Weights of a small mixture-of-experts language model, trained from scratch on English Wikipedia.
Size: width 96, vocabulary 4487.
Experts: 64 experts in each of 13 layers, 32 SwiGLU neurons an expert, 6 picks a token, a sigmoid router, a shared expert of 64 neurons.
Below are experts of layer 11 (counted from 0) of a mixture-of-experts language model. Rows are named router (the router's row for the expert) and show model dimensions 48-95. Each number is 500 + 50 x the weight over its row's rms, rounded and kept within 0 to 999. Numbers have three digits each.
After each expert's rows: "gets" lists some tokens that make up at least twice as much of what it gets as of all text. This comes from a sample of Wikipedia text that the model never trained on. Tokens count by the router's weight.

# expert 4
router:497583623476467516504512510567473503562527597550439450525458577498486481508445429420484576518517398419507482593460437457506549549523500422499493
gets: "1", "2", "9", "3", "4", "5"

# expert 17
router:446501502463475505508517485569412493497509454488464517499461597422463445470340460430547541497515498431499556562487458448552585584514498529423464
gets: "c", "b", "ac", " P", "p", "ic"

# expert 8
router:485491531506544425469482487569487468473500526541532427541532614480539583431495445427549570496529504430474541567458480515492517519527509535352516
gets: ")", "a", "ia", "\"", "s", "i"

# expert 57
router:444559529473441493480453445502520526495520460467541484472472519499496497466364426410438546565530506462461487537504404432499667490495424535439479
gets: " B", " F", " b", " S", " H", " M"

# expert 2
router:492530542540421493418465485511516439459541477552557482497494529460442517467473411397470576598489500439495570608424469472501565556482467521451448
gets: "A", " A", " E", " I", " B", " G"

# expert 18
router:450565643457545429458459509577528513487595473533517444516501577479452443551428416479479540473500488515498540520424477447515506524508427533437492
gets: ",", " and", " he", " He", " it", " which"

# expert 15
router:422495579491445470502477476510411457504498550524535462485505516461518561416467423471538548501548505450465507519489508499647530548542479522353510
gets: "'", " the", "ic", "ical", "ian", " American"

# expert 62
router:416545582477506460452462496569514427522468501551514514490522562448481489475512451471563554556522494524468437560466460431523591496585441526455548
gets: " |", "|", ".", ";", ")", ":"

# expert 35
router:490568553500520512476519465521447443485455490528577442560451599496488512478491448361451543605511446492484554538388484512519573547484491462439482
gets: " D", " B", " H", " T", " G", " St"

# expert 31
router:536520544524467448556506481564448454543454529562575440529420526488523491475470412435505516549554435407482513597528457467548635574570492505468550
gets: " ", "1", "2", "0", "9", "8"

# expert 45
router:400532569483541446464403428562454508526516541515467464504531557526513500411388440384484534530495485446542406492540495408507558613510497509447532
gets: "0", "3", "2", "4", "5", " f"

# expert 37
router:536506607550443451454482442535474492508511500601445421437509641468459522505437430459482585542484478414492492485496438416546622542485471480456505
gets: " C", " c", "2", "C", "0", "\n"

# expert 25
router:423518478509485479504475431546480495481485487534606478549484531419442540532516472468589576550508455488503499594475427453491651512499388529458531
gets: "\n", " (", " |", " Al", " al", ";"

# expert 27
router:432545535470435533434503486540417578591528580535536519514422575517501479484545433396502529543488398472519506531481500415549561628467527505496535
gets: " ", "1", "0", "2", "3", "4"

# expert 9
router:424496559497599560529502543500485468522514543505492515523565639492472500506433464444559570470474471440460583564431503449526513548501450591423491
gets: "s", "es", "ers", "%", "ing", "ed"

# expert 38
router:482497572500493469519462529543426394529549496453546436477518535484433525462463397444611501535548473480455467487439464458569586504522438483359489
gets: "i", "a", "an", "h", "on", "ian"

# expert 5
router:441527561401509479467497550562532427513510501551566453466530569486527477493454415496566523521515445499501462509535458384555525529558484515405476
gets: ".", " the", "-", "==", ":", ","

# expert 29
router:359549519448455504472509539608475460462492526555519490522476582442513456407471441420573522497487420489539508563492451423583486537532485453494435
gets: " on", " as", " out", "ing", " part", " that"

# expert 6
router:563509575515528504484486456488440452451445522493513456564520512409492483529481467411505499548467478505485495506502463465508642524562439584467488
gets: "\n", " R", " L", " N", " P", " p"

# expert 13
router:449531528517523498518535530476453434529504575531552505511460546482503501450450417473593558530502465413451468535416453453570501555498480528482499
gets: " a", "ed", " was", " is", " as", "ing"

# expert 12
router:478552548514352545518498464564459475467498519516521490517458547495479525525463514414528506542471492476450455550464493424488566489521531524548507
gets: " a", " t", " an", "S", " T", " A"

# expert 26
router:497533587430520463425456507557500421569540536488571428561499606476559395470533450430552520510518490530444428546464490464571615521579466521406491
gets: ".", " |", "m", ")", "am", "r"

# expert 0
router:431547537463467479513474441514484491471497457558590501516547508534488458504480401383479579506498433441455537612425438482525524531535485506458475
gets: " S", " A", " s", " h", " P", " F"

# expert 32
router:425536547459504445423490501540489437481570537561493387555526653502459481504484467471509510504591454524472512574494466488556533536473466488409538
gets: ".", "o", "ie", " John", "y", "'"

# expert 24
router:441599507417464495566529524452519438569492575506576457494525561472468432529488459445497573553494482487458494491440394428552558574520454509481556
gets: " the", " a", " Ch", " t", " ch", " c"

# expert 46
router:461478502505500473485489472532525467563490525534542484563454615495550509519444467462582556473492395498462523513515430427612469547536467553482511
gets: " of", " was", " to", " is", " with", " in"

# expert 53
router:398535580415443528483479464452455466501469580500525445476476549517520513532430486469604576549542468459449471541508446445547485577587449519438536
gets: " the", " a", "s", " his", " of", " and"

# expert 52
router:477580485447480424522492456588510466526483471509511425529537571481497475543444429430511556562548449470531462559478425440514493487482482511425464
gets: ",", " in", " and", " to", " of", " from"

# expert 23
router:431527586408405439503508457513462436570481530531566477522515570479534473525449443458520542555558447520497512540490454439587445559519425461462497
gets: " the", " of", " in", " The", " at", " from"

# expert 49
router:416531499498403415486425426482498455529509541486526468504512531504454465481414475394515569485533411415483435537505505482473542491567418483452496
gets: " ", "1", "9", " (", ",", " in"

# expert 51
router:444557585455495430556458422603471511514474465550597435542506579507494477471520451400512614473500438532534438504456465448561479554489459508556497
gets: " to", " in", " was", " is", " and", " for"

# expert 14
router:437543544526517448462454503525472508515486514530553448530449571456552457455381464418561565508518489446488568521444481484598500532493429434472468
gets: "9", " he", "0", "ed", " He", "8"

# expert 48
router:415558529451450491502422477514510444490523477547535511514483493497522531530443388482563528564545428444489443591534458473522702550479401477451512
gets: "\n", "-", "'", " (", " \"", "."

# expert 60
router:430537506464407472537438510597518405516525534475455465545466537545459436476514504442515599506505377475492455520553496438529623520555506517503527
gets: " ", "1", "9", "2", "–", " Th"

# expert 19
router:517492536470469458474435547550476503590524540597594527439500557485520509507460487420561609526530443548478478525431515484593567502584426516439531
gets: " |", "|", " L", ";", "-", " D"

# expert 11
router:423523544418532435425475503528444455490525547512503487507541563498502454432377462470598555452582456476471572550457441445604573501558430523552465
gets: " l", "r", " st", "c", " sc", "l"

# expert 56
router:503474639410481573545484516581535486493532561551521514504450584521480553509456451452487572507509457361520497557453506415505609490521434535380509
gets: "s", "%", ")", "}", "m", "/"

# expert 3
router:409573485522463512394515446455499540524563467518547460422473520503543498474480560396513542510551507449469540472471438394524599523515481562488495
gets: "2", "\n", "-", "0", "==", " B"

# expert 28
router:513613608454449480553567495499420485530442508533550475582511562438537477496502446388530513568538468518558483536548430420541609476539495589446530
gets: "\n", "1", " the", "2", " r", " R"

# expert 40
router:413516555433432422474474526518434507528452517519476449516513511459517533478505431436472554471497503476516507584455484474499583485487547537416501
gets: "|", " p", " (", " st", "(", " /"

# expert 44
router:450478638409542429479447492502472453571514547536564554540542542510585496545429434416534588442498515469533543493446467463512622518522497452461457
gets: ".", "0", "1", "6", "7", "8"

# expert 10
router:462493482539469499515550448499483503469470565486491466490489500449473537554422450411484557565550430440464578578515524469554669514473447529440532
gets: " ", "–", "0", " d", "-", " ("

# expert 59
router:430530512451461453415516513573481486514508515525505556544552599492466487496524481439543604516538441505488432503438493474539606515502494450477540
gets: " |", ")", ";", "\"", "3", "5"

# expert 54
router:438549515465527537451462532541506444551517534540499484480490541459536431497482429443608483465583445532492479558447442421597532539537505516450586
gets: " |", "-", "|", ":", ";", " –"

# expert 30
router:470483579545502506553536491538525445514562555552459433556512546498518546485443479477613538527517437520457538606452510410504588524605427578480502
gets: "a", "o", "i", "u", "ra", "e"

# expert 22
router:398501638465466558510536514498452447491522563560537426480472525557495509555471454440535563447521483489505444555449500378523550580502435485435524
gets: " the", " a", "-", "y", "ic", "A"

# expert 36
router:471512518455409521508545520609494442518530556526474405560556568492476466527496509358535511570488361470487518578570462441422567524524424491436470
gets: " ", "\n", "1", " K", "3", " —"

# expert 41
router:447564597443504467474460521538532478515524513534493499467529607485534485472354437436500508539585469440488462541455460370612546524493399500476471
gets: ",", "0", "2", ".", " and", "5"

# expert 20
router:432523553486528489428492485459476522539520604454505504473487549568502393507448444354506551561492359493493499552512403458520572456482427545543464
gets: " s", " R", " H", " r", " w", " W"

# expert 7
router:514484617486488531419478430534523524470541539545519490488521502499555454464476413463476581488498414429503518543517553391528621448513397481511563
gets: " (", "-", "2", "0", " \"", "1"

# expert 42
router:456530512517473459492513574510540477493481558524502446558498625516554518544487443391504538502574384524519582480561504484585553544498473540492457
gets: " D", "\n", " d", " w", "D", "d"